Weights of a small mixture-of-experts language model, trained from scratch on English Wikipedia: 128 experts in each of 14 layers, a softmax router.
Below are experts of layer 11 (counted from 0) of a mixture-of-experts language model. Rows are named router (the router's row for the expert), up (a neuron's input weights, with its number), down (a neuron's output weights, with its number) and show model dimensions 0-159. Each number is 128 + 24 x the weight over its row's rms, rounded and kept within 0 to 255. Numbers have three digits each.
After each expert's rows: a language model's description of what the expert responds to. This comes from a sample of Wikipedia text that the model never trained on.

# expert 17
router:112161132106093149162111082113184111120153136110124129184099148132157109143168129178096108155116125153149111100098094101158096105114115135150150106156127127118143151162111118104127124088147147145095061149130111115128086159135099150133121127158130113132119146141124183131122095110072105100135148173146137124141120134122155145101143101103133123118112095139131165129126070141120086155137157142121121142083110178115120141132140118172097112109115100138089113153119162127115121143123120
up2:144142127148116113154098110108128118097100104146137142095143138154143134131155138107117146124126158121164116117116112128116124179126115134162131108134136148134131110119128167140131095114142111093101105155159160132164101179101116158143097167155078087085072112131157106128094120121121091089103125142139145093104146105098131098140121100129116121164138129117159128142158099093164106145095159129141128141132140168076158094178127086175166160109122185125133176124119134118131106143124150
down2:144136162162134121068141083135126147154144131168147104128151125115128138141151166115124123125116080068091165162174149173159149133151129109105119126138100146098148112088119088112121110148143115109116058097143115155169148146134093141125158145117145131138150126173102118133154163120111101140148145138121135132135141086100135090134099129109177178137123134080116112163120122088153165134124099104125136125127137137161114130126135117133098078148104149156146139105094123111109133156105115
up3:150127111116129088114137148107134128121083145119129117141121151130079080179173107142177125124105132113129105091116145145167113089126126133123090103129126119117149136131132128167102173097114162153144072107116112096128091135112168152136103155128105136115120145132117150129128110131168132119129137135101141154106146096087112136175151082129132138200104118138083153156124119108157110124173143109171122115083133105120154155164130148148115095106138089166134113150146129160112109152143164
down3:138108141148165102145150162115129133151151143078102131147111118065109141111110126109080123124143173140095120117102161145111101102119155149077174112114163125124121154141111131146124100118120126105162178115099184098167092117124159119189115156130093110128117117134132124112079177149132151110154164121095107135125135153090088123129132101127146125119143125155138112123117129137100144131175099093136124122131122082108171147098130144124135102115127177140163125152104114137162157107147131
up4:132134123110135139142082153120157117162137105089098134132136113148178080135152148124135115164122206102129141175082084123123099093122124094123136121111117153125081096131154131125152109146101148130127131106154104142116133115122136138137139116117106164146120161117119139143115144090109133089148127094136082139129151143088106135138150114179170125089131159146126164165122143157124102150151151089143108143134103132073101125116102125183136096075124166165128151136115119146156100128136127
down4:190107093133149147085121126097140110132129131137133110164105121124109115132143144156099125086103139151083148126094093147159155136172121083123118120124129139183106088136171111128185113169122124162129133148119113114144153145124137146145123110103137133115139118163126141121087131134067149117131096106130145064128098131151142145134113091131125120125134091139138134144144188099098150154152140124121057103128117085145143106173087136156104102141148126117162146103130154136125121140135146
What it handles: The piece id inside words (idea, idle, Cnidaria), plus digits, commas and decimal points inside numeric tables and vote counts.

# expert 35
router:117128116201153100118091148096116139161125147140100143155129129143170152117170106079120144135161090153150092096171185151090122102111149126119126107165119142128143104139153122127148126161120136113123114131123132092155145067128119166122163111155115135124067139126118126129128127157099147135121113084145158129135111121102111145145133154109149124140099148153149091124089157196110113109118147154136173141140154118108189128109113117120131116110136146086104124088123138134117127157145125
up1:124118125190124120134158102132081143105103128107135135143173126103123155135132098142095101092158156102103109109169151116151099077135122109106115141108116125120166087115195138103170154130148126133159129111130155136139130127162105139155111118095212145181116120129156102139130124128107119144132098097126110157155084105106153133131148146119156124150150125134122075131136107116124122105173117116140162112111122162128165126089105115123120146084123155146095123108126125106103111172159133
down1:161151130081145123160103121096116146122144132135119106130155101139147127090078149141109113148136179121146118120156125130103086165083112147145107072108157136152183116117130135120151077141130150134129120138131128141178119150107094116140127122182097121133094154125121093105101091113117140098096117135134133128120107152125074129113104183132114118138119189116154102156128129113142126150120138149170108125129144119162119140174133127181122114118133131100173119160069108100159120136103119
up2:134173133120162144135117092116119097096095169124106152094130132125147106140155135104150100136179163119113124160149140090143127087145160087126164153146151114111104093146141091082125152149148113111124123068155099147163116111167162118141109122166113185120111126141113147153144109091117116126175103110134165149152141124121136094129160139094105131124107119114132149154119131145113110101110146118143131103124135126159156120138110107160149116135091177093125104101124141171076102143080139
down2:182110115128134166131092129125140144093150164149118118161081121103121118134127148163107104176135121166133135126123121113139151072094159137111125141112130168149107115121156123161141100140116088135111147164128162147126110104125123152094135102121089123131155114137087121140148137119117128146166117165134100150120084115132138146140140119183120125095127123087145078137142120081151147117053138142165093109118101124111128151131142175108163119150133165110141145171117112129077148132122083
up3:100156117134155124120148128091079154149157152120100096123138136110114115118139166136088104118092085169088091118119148102141113121093135136098121123120105108073097103150146132149183165169125089136075148097180153126126145125211138156104121100159120143124101133119150132133118150145162133132155127120153122120085116126081154125142114160152150174158086140125124113145146144115136132129142084137151181128129132135137108150138121099118117100125115111122116153107094128140127136142150152
down3:122120116106105145117152097105128152102108088143101129104128097119146111132133122105182114147089102099135163112130083127134068111114159166132150108093131114109168174129146104169142153129071110100128151128141146159096153117108119110163119158147138129116119092118166140148146134133135116135124145113172135113127125153136114118116100097075105109137146130096144149134092125120092096145179126154104094149132128153085096139140136133113088133158134120186143157134171143141180148121132170
What it handles: Word-initial stems whose ending comes next, such as stre(ak), cre(ated), produc(ing), offic(e), train(ing).

# expert 42
router:160101117132118151177146125144105119117084097112068120131155075163113157139127137166159146127112133134162120140095163143125127109157105136150088133152110165098164159161158134136113106120092135142112100157138128131132110114107127152132152124124136112120145087173099108072121093112151095131093088106126141120097136125161158104189116115162127081148114121144143118166085153109162145133119150133154144111179130134105157151110109136142130126131178152154141129130140136106141091100152127
up2:137141138143124132106134114166135060086139113100113088136164123134088092129160154099072175121118152138130082103077113117137100110162123103168144160166108137136107113152135142155116121108141104113147113141124137147119147119105114160131115099146102086089121148139139110110153151114159147114144099100160128135139149158160100136148107154141141145097101151112118119098128121147144110155120111148115125142131135148095147157110081123138189122128145185154137173167128157129104083142113099
down2:140124123125137101107120124122121132094073126145145107084120156149107122165111116111136078128131118131113144105141155136112137112132123097111135115121139122139130139114157171106086117174147154114155156203097144140181150116110140150116162092091136122149110090138099113132124133121148197133144118150105129159160118147120161070126139131124106151148111151176152090188127144132109113096095101154151116115119099124146109123132105085110132135082144107136147084146079147136147137162137139
up3:091114123109154143137137092113096110116112123129151156166154111141152130144130122136117092145097112116127143159126127154114158087165160097135166148109143147142105127168177102140148115136121123136183086124161133133122138165086144096111186127083138153126142141127113111062119112098133113106137147131082128149109162119112132134173108127119142160096183072131130111139114103080150101092123161151124121094152122149178115123095112108107113148145168146136098124126160128109125102135136128
down3:143117106133163118167115100130154123123139101145099143156113170138127162111135175109130116150126125164141132159109112109116097158144163131117119104138077128105131138152139124123126162081093137120144143155105135111121141143101161115128142127148087104127125160173141175111174115137164163138119063145184136122139090079140121148140144132097087115116076171090114092129127133105101101156127115152110087092160149079085147160134133127115130170138138121119109125138100097115129112142125121
up4:128129085152151149109127111144114133129096136112098159100077094138172126115120089165159137161097113119104136169144137071092084119159115139154086115095125182140112114119121108107133148163112094122122107103066135084126139135126095142134087088135116161136120150153103121115153066172127109117121155095169156168139160101156141138111111153117106125163119126172140099132105162148137136129115120132121146147134139145156098133160131158141157153130146134149166147147121108124122121112137126
down4:128143136116114177121107123103139134156055115104118136159127148119132128101117125089097117131126149103155145145150101167134146129140105098151157124142131123141126121146116067136175116093099156134132110088143096108140121105124120103129118120107118107114120127131108130164142105138147158111113143086150132118136107125135104153105119154107155183091137133120152133146127112158102152175165147152115096161096209173092155114178070118152158084146108152124133140113095144121137154128129117
What it handles: Short pieces inside names and words, such as Qu-in, M-ore-over, plus "is"/"was" after an article title, often in taxonomy text.

# expert 49
router:149076125136168099096159094096149152110114146088133130106078147120120092125117170126100110089138135146136165143141131098113139126121110148091140155106145142116154097167146107140143146159095132116162102125125126154155156070084130152121097094146141148129135099158134102111170126118117132105180153149126112095150090128122140146118109096159163161102125129122103121139095150141102132148109098143114116165104110105122109163147155105172130120125135114101117090119126132152185080158126152
up1:116120112115140117129149101098123128155089146125117109117115087125116120095115145166129153135111137107144173145104085117142111132083114150114139102146090134129151154114184151166119163154088106097117136151117158163144120087152190158146153137068099124086127147148116130099142140127094144129151157111141162123150140131119160113138097148085119132162130121085125102129092188082091085149135150091109164126131153128147121140151155130132141108118142147133103103168136150117135135084136133
down1:116166109127123112088110155103070155114071169129098119168127161100106156118133105165129145130132124119120148122126116147139087134169097107122141113156116095179142115156125108115141107134170125162104154170082114152110121148109148128125122139142135146137125081117126143167119124127108175156170115105140116111181122123092107095140126125145153173132089144101128146081097136143115154159104152117123123148099122100125122145218146127108139124115102133130130136120104132159158136112118100
up2:164137107128118116095071125142089144098113166185141113090097107143126139108140167103148195139127143131112161117120110110094130129130136118146168133102138127127140139121139109132102107173116129146129124091123151125082118095188155170119118133146099156107131109122091135146140071143125121094171149143121113117137098118099109113110105098151143122132128123134121145146118119143147098071115153170160164135128118109104141140094136159176120127123115152149128152145126152085187145088133140
down2:126155063106119098125119091112126118171164138147109122128120083149160149128125123112115112180126179128127159115067132129130177120088116142144123089140147100113120093130155173135116127085124120107131141130153130071118133140136076128144128154117141135121137125184165128111152130169106113092132151092112142131121141130156108110153102153148135149159114132154123147152136133112112165136125114136177076141135168081120069130137116126120118147102095157141159125100133091117152119121153134
up3:115143099143146128180124151137186137139075143137149131120110137133131130167122129102109093095135088110112128125152130130116110108114114172089171145104125182162126133156148115123163128138160108130099105089108100134120169124143153143119137141125156170150119094085118105117124108126127159117172142144146069118131093141115153123168135144155156142147167144108105107120116109123136104120153116099096118079102091087178138133139134124128113128145128142074112137109114147107173075127141165
down3:118126153161125134097155124153140089094113125112106126135215092082143143140165100135181122142132122148127121147138123092134115119102110151134144085116134127121172143116154111153140132135163102111151112106145124121136097119169151130093106141116149131124152086085068131112094155136119156099153144130129091148086120094131118112118133142125141175132200144185118102102117153145146163118122122153159112098104121158087130143128115122111135125148105146108109136137107107129147096135168094
What it handles: Capital letters and pieces in month abbreviations and non-English names inside tables, e.g. "Jul" in climate tables, "Tang Y|i", "Sjö|str|öm".

# expert 40
router:133122121096147140074173135144149134136121127124151078125119140147052155126160087148135106103148110156117114095093126147137142142113096116168110146172129142121084105126178149159117125097124128140092139158117135119103136105147091154137101135154097127115161142134167080139133158158157159116127128124068129131111103097132149139147138167123136142150092149123113148119145105093108136131091095128135135148165141140082146165107157099123121136150126103177129103066126145129125113145135149
up0:103138113154156103116129133133111105147116112149147057144131129130123118148141098123110135146127149121100159109136137126119131156108069074098143176089119144092086150119161139182153125133159089128133149152149136125130141120132143102118099099140105122113117158130158145146130105144121115146138153151088103081132160111127162102125083125135124135152094156134145088079133136134209094099125103149126100132130155119112162142140139163132127158186131123107157086149112126116094122145155142
down0:124111111221162140120118111148146121123136097112123123132163096106126171088138158132097140104117148142125105100137131141123152139113146108135113121115125163106132126088115125090127141158140158102083138161123127142129169179129111148152135120168105114173119130148147146177130116123096119093122101126098138101131110123150126130136102092114127137148141142138119130137096158150112129085191118168080123120113126158125148122105099109178091138133140083120120079122094153134112178090153105
up1:134134075154105096099124141125094097157139140181123152080084100128140119151162100139121139136124140200114136158096072123124107154110112148107129141145107110154124146153140147148139098096122127121138149126107169151122132147120133108144140159107128121087098184152128084150144095189168104123147120148090106131151155150113154134158140096136107160151133102147152157105133104128125130094070121134113123091114104126125142130131159135082126116104165109093127136145141129120108141157108151
down1:119090105166143107201142182167139112132120114118104119148087127157124132100136130129158071145151125136144117134165136138100135115099148118138144122112126138120112134137150111091126113137152173114132085153135106124143098129131098169083123124117152118140152162165149108103146095114069127159109106147123062147165144113135093121101130132164089150118143124136124123097104141120105164154135120127129116117093144140147133150183172121175116100131118100178126123134153156089139128140092135
up2:108157104120107121084158170075117082137147172116176123124118110096093116097144136136152157083152094127080114161150127169112160130112152127145127161120102140147101109122135134190156120137086145145137155119110161116097141119106115135114148119123126113155159138121127113113140188124095107150158156100124125102122134109102124141158143137105167162107167131187104126100129094116138147114104142115142145103131154157107160116119117141134102097108094139130135115125175141112129082107161104
down2:101101124117107145137124135121135156109149076121120104148108170138137106119162147112112146145120145117124141156139107122156060113111114182101148135118113093130110117142126173116133085138125140151121146111124142106135112123167121152144082149077093125144134146129138167129175099172128089123151139131116108114146165115115129160081125122096172115147086153129120170146128126151153115144147134170091092158153165114137107071108134117134133178136132095115136099146193124159131101104114131
What it handles: The piece right after a capital initial in surnames and place names (Wigan, Bustos, Bigard), often in sports rosters and cast lists.

# expert 11
router:107089137111100129099105077155121130153117111076129173170138093166146161130144103125130144099131131137107106096118142149146158130160118132131127150092126107125148133120165098165106137120107132147115107117156142105095132149125114143125111124144148117133134142118105142099136090112113138125140122137112142107154169140149157133145182061099136109153152114123153132125142101152134071149130180105153174149142156076130131164099141174152178142150102102121090075111112119093110121101133147
up2:120135141134110121139121104122123137122134092168120172124134123150091127145149178105124101138134144130126153131135168130112143121126146173088181117127121124131177155154108131100137148084127150123122149118127093110128128172144130145173084146139105120112129143091121151105121091103141156105142108110123104132140135161121133174085145179152113109180051155078132101133110087139143111125121123099153135109157117118144092121146147142059128137118114151126119161075136120150097120140087149
down2:138102132130142144115119094134126105164126122121102135144134126149107110124122166129061171118157159118094121128132188127142137103088090105135140107115143137091107129135134101064174114139171130119094133156136173136119076086133128102103151095159116123132136133150148109170138147117141134133143115152115137124147100168151109114144130173083080175144151127122126157164173157131112109132144121144121114135108126140126130106152174140116083125129127146121084104062157124134116127110166132
up3:126157131091097128109137134093137107141132159112150112131128096133185160116117105123138128109118120138133107153146123144125115102194147107118151131093152105114116149128144086149113155162120072139122119099135163121091109128191111141126134105122104169088133162162165118114148117133119154077103107093155137096174167139133141120123129108081109140148139128132157128139095079108121088123148146139176119089142161144127124125143101112168151117130105099143105116173147171107103113163116142
down3:163133145131151136085101101083134118148117105114147132091179134121144131097137113138157137115117137115143137128153161165094137200109136192105123119113157120152194146135120116120109112101126135105092107103080143159132112122124079127121098146132113101151130152132134106106090125157150154141127151143131143193134120131126105141125138152153123130099169136126170136127136110103122111131110175121148171112118120125099121125107137156098076141130134086121069094104150100117115153101117158
up4:096082106107130164156108118100106115139085129120111157119134140156138108160135118096145141115110175132131130074107117129150151119137097119137161142138079132109156106132162140163136116114122125131087095135146152117110145155178148111166138124115126111129103093158103177125159105155145084129189138121103082139122120167129097124119104128087140114169161108104098138132124158113153110107154140124168108124144189118073086129140132173120126131108141120093131153133120147163135097143142139
down4:113128132141100163130132093092113137114131126149149144151140141144123124113103120184160143112161107132155156116161126126129108157130110110198094116107111116133130134191099137132130140135119117148122154124144114087101152123131127100133118199136132149127133125096130124123148114097094128106130113101151110148115107122113131158120076127120178086150087114109079083166109159149105117157129134163158114097141144162138132172066148138112158119115128151121122129117063114125080131152151117
What it handles: Inner or final word pieces after a stem, like s in compulsory, es in adolescents, u in solutions, plus plural s.

# expert 26
router:122129121106113088195160117147153124130091099150169120108116151167162115135134112160121158136092152155119137155147141147136116110104137101100124115107165140106153150147128145132111146147078129110136113150113135124158115129083114122112110103147090111099111170155117132131109090083101121101098130087165155125115142121110113138124131142111101118176115145171164141105114103099121085157123119142156135094170154146078120109089119136135074131092115111136153162109096120184117143118149149
up1:128108133166156105140129099122119108111169091148094110111111147118126068126102110138118162112078138139126121143137142134102159126118151122181131092125137175129140160094117159114111087129150133119136142115132160152092112135111103155151093165123131142131113145144092115126120132109140121122136134069122129165156103149113109134145107145135138119168192081136106102164141141100173135122180116172115119134140099128126092103122105125134134089091113178134172176113099158152125109109131158
down1:114104128127151110160084141143123168123131120140150113144141130138116074145161128112108124122088134132153143123080172148131141157121119100126152110109112151132095095104131117088122122120165154134199119151173165093125151104113117123125139147155087105121102137145134080130095123107161156115161121117157097154105121141208157116149148113082124135118120125136116137102157127134146139143116137119122120137151112140121075128145106078112152134106161173074114086157123151159152117120091121
up2:094119148122143146137120068157137136129107127144153146126121123173122090137105116119102067102106142101126139141151091149148132172133116130114115131161152142142157131114168166165092134118130133132090120109106134096157067201137111095126158075125142109112095165133152161107160144140123098136113154084116121127135102121124156083161156070150143115117118147089153160150098132104145150172125120108132135095138140130115143120093101132171140142153121164124104123126116146129113133106143135
down2:105140170148139133145128102128147113090116200120130121154155133124119106098139169134134130105102128116153099118153118124168112139084147135173092119150148133142148151154161111100126140106138182055148106162121175157101120151084101171142142141125141137127129147126110099130132095116162125155122103102118125104142123135160120151090158112102152122129144103118141105131117119105160139121131152164122063123134146088126086100134139108180130133115132141134110121077105120096070146116135117
up3:102150106109151057140149099129128132174121080127126084102146103171178095171083144149135136145126179141180120126090116172114139120130158108122115133110152144120097130109171150180136135163113116156126104140140145117130132151124122155106104109115141124108131159142108153126182140097133097088120073108115127133118131085126142116121110092114121137143138113155146151113134111100121126148151157114082113152136151153168126120151146134141148171113081094132129143120101117144128083117122110
down3:137099127143118131103080129120126164182084153123102127171102112106147101126130116101145158154149134103136159131077098164110120150143117085115118137117114134090136142101146097114160108085099131132131099089090133103179155115072118159153116114123131119168120148109085116121145106137154140183121128121124115168151091101137145106126131132145137135107154145119088109136140123165126146152168141116149174181098139146145173123161142104127169102144151149145090133135135108109124095123128118
What it handles: Short pieces near the start of ordinary words, right after the first letter or two, as in sli(pping), lati(tude), Voy(age), gu(ard).

# expert 4
router:121152128111165134102139167109101173122104149099119152168098106171092128156174134127106154106145086137103151096105138120117140156127116136153124094132141119108120152088125151128128115114118138141149141130140112146131108086084122104130135154105119083162138105154122149128118120108109099154086119097124119153110107104114152140158117103131122136141142122125082117161113128099117116129157082125168105094102175106149186185072121121146112100095140124109106143137170152135105127154180167
up2:138113095114167120129100109098168120181102168183118136171101108173107153107111151141126168155121119108097140117111144125145177159121160124145144127105100124086133123096140149165163130133107125140162080102089121141131079084111101128115093145129083103151114145114113126132138151132116148150139126102112074127097112112164156153108100146122131108154143124114107086135131147145108135138115130125154081085135143138131134155125127157145133133117123128132131146140146178137061114162165139
down2:114122151143126138088132159122118127138111137120135131136106112096178132177116135156160139146122125129139140103114116130113174120156092101121091158146128062142160120144116132085138135137102110137173148123134131162102169123103083133104123113160158120124118149113139142163093143135178120134142175141093086147168098083161112153127161106107106127146139125115121139113122104123156171166121107129140106095103079131123161150101148131127115162135125098082074115101136153098096179146120127
up3:095154120126164157123140131133145150163132101106126152116092107191137065129155081104098107170142149090105142119125103095103147153095088161117122100153119133137121111097149153180144109126142149120113098138155161115124137148110122108134113111122149103180155084136150115089140140124153122113120153094165132119117124148079121129110102105095149156143197103133101116167128115103126128113138131136119104115124165150135136148093115157125147130170125138121117191126111102102110135154132156
down3:102127123132131189097128126140110132137128135112132123085129131131082143097148129143115137124131166169156138136146120089084138116098144154117111145106117155142138131136068061115144123134111130179122130134121092136115105159150121095169163096130182110111150127116170109138129098077131124155136165167106167114121178152099123115117097094150136117153124088146111145133160131187098133130172118146109103116130126152133121141100141113137123122170101115150117153146159150141129114102082093
up4:064149150145150137106163106120122116102159130161149120116069136123139070104099110108134171114133129123133128152159124122126172120128133065150132127105076110124171141083140126113132117163123108166148109098119115148129122130111142128137073120108111155116124129123115116113119110149112120140178143132157087199139123146115155131142156126105123140141113076107122157139121130107116123152151162114135097113114115124182147118119154148142199088104148127119141169127155129132079141134125145
down4:123141141143117099126141143124117106133161139129140154089122156131135155139087144119181148150159106110145131118063137098121164179145171146100115137095131146107138124084142130156139107095075147151132115123142146113168151155094112130115088112102098139128110095089129146080160110161108135128145119148134127140098140128082103172180138130134121106143141137144121144052119112183147136132147139103189121124112132123094149150107133142117145139104118086125141141135083114147094121137143124
What it handles: Early pieces of unusual names and surnames (Eibeler, Ziff, Golfarancini), plus decimal points in coordinates and periods or commas after initials.

# expert 30
router:141137102144130133146122144125139163159087163126119132153134128146139122113128137079083080162098157132110068149123135106097139119117096147108112075156180166100132102152168112129163106130112144148101132140099101119154167135134115098173103124138122180139151124131133140130108138095120080184145113140081135163144122134145156090134151073121115111154103100131152154119124158124127139109159138130161120152144138106105120116146121173093126150123114155152144122117100105156146164104094113
up1:081123132110133132173117152106099129172117131139145144128167130135147112135117120116170127090121169171131081157111123118101151123123111072149167164124186120121118135080102106139121156128159160140085134114097111142138076131134084140132092089110126131081100122117162092108109122128124136110088120136141150141136114127123117154161170125120139181187089116134133162108135101130152138135121122113139177134112141158116099162107148150155145120110125156081150129121101129128115133151090128
down1:142104121103152114131123119087163162119112150121162098136141120091107112153136157102134121135164120141124191142153075127103133125131092139143117173131144124139127099126113148091116096125152133143141115158113081113097134151147115115140116129164111079130111120133139107100131123149087109087106160150177156143107117174136110124128158124118196106130101086131141132150197172142154129133147139119113120147116101107120152143123112117102144114145155094103088149165117152101096135128074164
up2:175136155108096173148173130117163080161140095120158144097085083131122122119147119150118099124114104117090114087076120144075119122098135141134119126105119121121119095116172138171111126160111145128131102147129138122110116142158099157121111160089146123138100144152139145139178149102109088099116119119131174124128099178129113130133142112161133118145142122151108104174143130182126090154129089132122139108123129097124090170166171119116154121118113146134131098146115130125134181143115155
down2:129129097075156147136098105082137153145103109123150116115151080135129149141166125124117099117117111102132158087130103100156150103153109140121133121093143190171148108107127168146120179130131087140176153087134095125145118106127073133150143154102129133129142141149121115126114110118121173117142091104161138107128153148133169151147140080098126084120118111134137124162192149143127085111134152083123147118108119102126144129141132114109156102133118126129094120152131150115116156180136168
up3:124152159115118126132118182155081138171131117169140117142156116146134100138115100109109115128080168128135097114122109135132114086107133162110128130150118164123128153139126107181121120151134127117150151124084137110107142098134161111156102075155122127135118140129119103150179147104143146142102174158069109128131112175089129073128135123119129144168137114150086149106117110105146149140136094113087121143154109138093098103108143141111175132141177163076145111127118120102147125124171123
down3:065127101138172143117113110178118146074122205132137123126130118101169124125128160106125145124124139083134157159116142144115140104130149131125093120112125129092141158100165157144150127135132124133135150116145161148116107163113134105092137110157127114105105129126117116159124154132135145137152109159096136135139126155099106135095151070123173127157113151100120135119115111117149102091177108145134078125142079104155108100131120090093119114134171135130167106122094163142136111138159069
What it handles: Inner pieces of long or foreign words and names, such as mag-ocr-acy, Aut-onom-ous, Vá-cl-av, plus accented and Greek bytes.

# expert 56
router:135137148131181119112132160162124133141074206148149126171102157133088138139086145097117128131167114134099158105097115153124133136107148122126118086106128135160118140142088135135207159150106126115159122140143129162117123126134143143119095113142089125110149115148154097188117093149101104132163140100133127120109149103105139146103119103129119140102108177117111124126067129150139131120075125088160126119128150107121109160109125159150137171135121147136126123151150128153128102157160142
up1:118142154154159117124129147138133095129113139168145121145088101135098109125150173124133138133068176098073134133122111154148146170126144119129088123060134092139158129196149161136153150097097096168108117100097128157122102140155169157114098108095108152160133108117144151141144142186144080109127113121100091162135144130127075098155085130124123120137126168111151111139100121111132164125143105129144157116118113131127116139126122123084132123133122127119103162139131133163105109136139120
down1:166138084149165140136135147131157109114093167160146156139149082114141091125142156130177149118163140096150113128074072139153154131109116124154085117134147107119130105131159115107126138125106145151130140140078103106097152124139131182119145144145156103111124115136120098100159102139113074124114125151099137153173094149177133096122137175128116130135133129163119117125123129077125132129130142139194117115116077138159130117131137138111132064096132126087126151124108141115126131153150097
up2:088114133174120127106153135132132117120145099117135104130101118116107149150096139059139126133141078142118072085118102156119131126115173149126139170109128135118118123088116145102138132136117141144130135122132100144124112128178130133165124167161116144094127179131158163117111159136116140120161100126112155129123131072108129137158113074154104095125147128099132091103134164140154126137145153108091138106131164145100154127091107119145158135138179205084117122130133139172113143151126093
down2:103078140128133115133148110127203135135123108131137123145120083127104122098148152154102143096153103152124152128170151106115105136124138117127117115146126116163105153162101124112139174081099110116146163157084138127119134116137108129127183151142105151088131175163108150118112092138098056116142142119080115132155089108121128142161109139147171171148104139151119143095120108165118103150129131095120116120151107111163135150118162174131148141118143140133149102127084159145150161111110111
up3:080132168163165106115078129150147124132147135141169137167142078107121121147134125089109114144112149103137116094136108127137112134075176139124140158162138153071114125093087155110130127133166142136143113120139129120132131130097154132129121141123119092129119106148173139145119141133124124127110148097118136148124126098106104131127102192135105123086107038139095142109138121129119106170134111116125148118108110188136076107157106173145125138138144113120150127129149133170162123142140169
down3:116144079147151105131090131116160117102114127113172137135163140096112096135139112111149116115104132145155162127090127190121157130117121149121163147129129111103147122109132139155122138135141108126119127135131095109133149126096103127132092129132140154134100151117150159166119095123161162118143141184103174123126080106132129143135163168120095137142145063134106121101147142141132105140137069133097113113136103180058139096107121088078119125099178162135166101122109123130162141145120129
What it handles: First capital syllable of surnames and places after a first name or country code, in tennis and sports result tables: Pereira, Zuleta, Zaitseva.

# expert 55
router:146106102106163153145181120107110154098087117124118143105099097125142135103130139147110127109147105121132116129144156117078150154116117150138118126108109126150118135134143118147154093150105123125149168109142143167142101123126118137108107099176115113119150118136106066149142128110107095164094136116164123128072157091147129098121094112119121121136146090154132166173080108126116120174085137084148153161149076111129132174142141131150131110119164093185116127114106163087158130127120152
up1:104105132167132103107137117104156141110130052126172160115071169126127123114117124133125119096142148132113093142146123150089110132118124134147133171123089170133109122161106108126156103136144108115147120131150120148087113152136136094160166168172114134165101150121128101073125135141106130148144089128134131083119140151085130076148123150124137133135116127139086143165102089141140115127151154102104152084138124136150086137162141102155167140113164163152120114103150143150087160132119130
down1:120143150140136127130136139145095151150149099133132137131108118150130116126141123119088149135128152179070120085127102147132159148091169160147142096175103126134143099114087144123145081096128137101094138141126154135120143110163150157139096094117120090160125182086154139092107121131133110115117128126112153150120109122102127081148127106100068131125100121166160145149156147138126111130134141146145116145123102166060142129159152103122094143116127136151118083152146196125127167104123151
up2:098151078091148123131129051120114165126104118103147098089091116178132130152118140139156116119119133105140144143160125098089130138138175122124109149121137137158099100108150125137164123157135112121151122140172126141153057129135140139118107123143089135080108151126149108128148139103128136106127107141137119126135167107097134119162087109113088130154078121132173144121124148102108132163076159133148169127146103165168125167101131115123157129116173105100134175155121134147116114137130151
down2:120157138085087105140077116131162128149128127086157149143155146171158143105118153143181127129132116156116100175147108140175129120115161147171115135160139084118112103109141106101155100152146097133124169168138106152157122086079110126184091125130082132117090145099136091123163124149145104093150163100103132090099138115117098098145140122153144126146115141119159154126143145135148132136108074121125146101158130112152127103114137137091128109098127128104152117151110132162114104120133122
up3:119106122131132163087123162109136142123122154150130108171119127145090121148122160114130125119131169136109121159111120129103117153097097141147099122122132109092119202129105153127128116121158074103117155138141143118164149154126122109129106161116132127166132088165123111125141132088112115151122097086157090082047140155111141102138113105130134152104135105132128110175101144130122106095134130133143151073106115114139156155115128110103168091186139149129151129167129168168127148121139162
down3:183131095128144123127198146107113112109114124158140123106128135103108090172119174110168133157144138109172155112120129103132142147116086110115094106098139086126123157119101148099096158133134150147096129101141108110161102114142117151155111156124118100127121154095132147101175127117093130126121093146120087115126121141133146166113119142154084143169141132163113165133135116116162084150103119161170120145141145127092174117165151093160115124142098122132068132171139117125099109133115120
What it handles: Opening capital syllables of personal names in lists and match reports, e.g. "Ro|xas", "Ro|sie", "Ed|uardo", "J. Ay|ew".

# expert 28
router:134124122156135129132142129132122093124120139150101130156088105104157107080106148113109085159153109206131123071149116147120167134098137133135090170095096110092148107145112157127178162105109166144089156141140109140171121107133171106090135159137115105107145161114109130156122146155109114096122148133137097150095125131147124135144088131093135131105156148074136157141124135150116118159105136117144151113100123149146137126139140123146146101123130144108069091122125117159092153097157093
up10:108227122141151114130134100132110113130145125107106096155106148156191127115154171126094155141133098156139149138137131127167151122124093143120143125149125099169140126074107129147116148086111143109115169100141157130139116134074148132120118124117159152154109118126130108106130109145126140109155092071127105135121121130092133127126094121124164162140137117128147151132143141073064166140123145123119112113130086166136140090094143140110143106120099113120115152147111124132195107122119151
down10:110157172161133144111103102156110151139149128105117116136126136111129095146159125100132170143118129144052092106102100124141132124106140145146141080119136127093115136159140129157134135125162141138101127150127137134137153118155116142112148130148136151125152121123136157049130130082100168132173132136160158120149123116111137110104103052092149140129135118165109113158115122132114102071124168141162126100128091136134165153160143117077112136123142134142085112119092128126141132109143190
up11:121122075152189107117098107131137073100158146119124142131123120115122105082123148122142128129143136144147115114084145096105106191082098109136123121133099092138115093135118109187156192118121142085113116144126132099114119152129166137104136182090112156157128151124153133157165161173113080101130085118164130144110117172146132141104140100150168108103144138092128146119137129117109153146113116120135128133129106124111109128083113131134159130179156151131124117137124147145158142118148119
down11:143105108137128166091154126148130122126125128149094100114136184124142149125126125142180114140196165107131129144133117096121131139106070167132119160113110152151132114151109123126127111095137169098126113127158120116121169153117152102150154106092145149123159070100150144124109122092081115136118084139134098100134100167153152108147123118145142102149089109131141161119108141114148093142146156117080136135108113090106113113123112175113178163141175129144127114128106098178141109114138099
up12:122143103129156121140121110116094099127119111122111164107108126145181097085120136123141130118179141124083114141141110140122112131132167108145153103068105116103121120108140151133165177117162142145097103132169139151141166085109172183132109159136123065099106133107147159090152114173107114108133094140096086132112130134139114137094135154170150131140092089097117147150132091163106138142145108151121156129145120148139164149161151096162154106139120142096131128146114090121115122124144132
down12:117136161107119115116092124117131119163138130099125116077123085157166155105177154135107124149113112098093157134138107134127087124128106098121143138124140119139131098113141113138150075174154084175106119102125162111149156085115131120133107163133119141140111102088146124085148107149172083158139164121130156134126136073140107119094117096134163123137103087165144184158104136119101147106114181145115140141164156139173110110127165129125137130159151140116120130146112104134140146110166126
What it handles: Year and number starts in tables and infoboxes, such as coordinate degrees (40°) and years (2008), plus place-name pieces like Columbus and Los.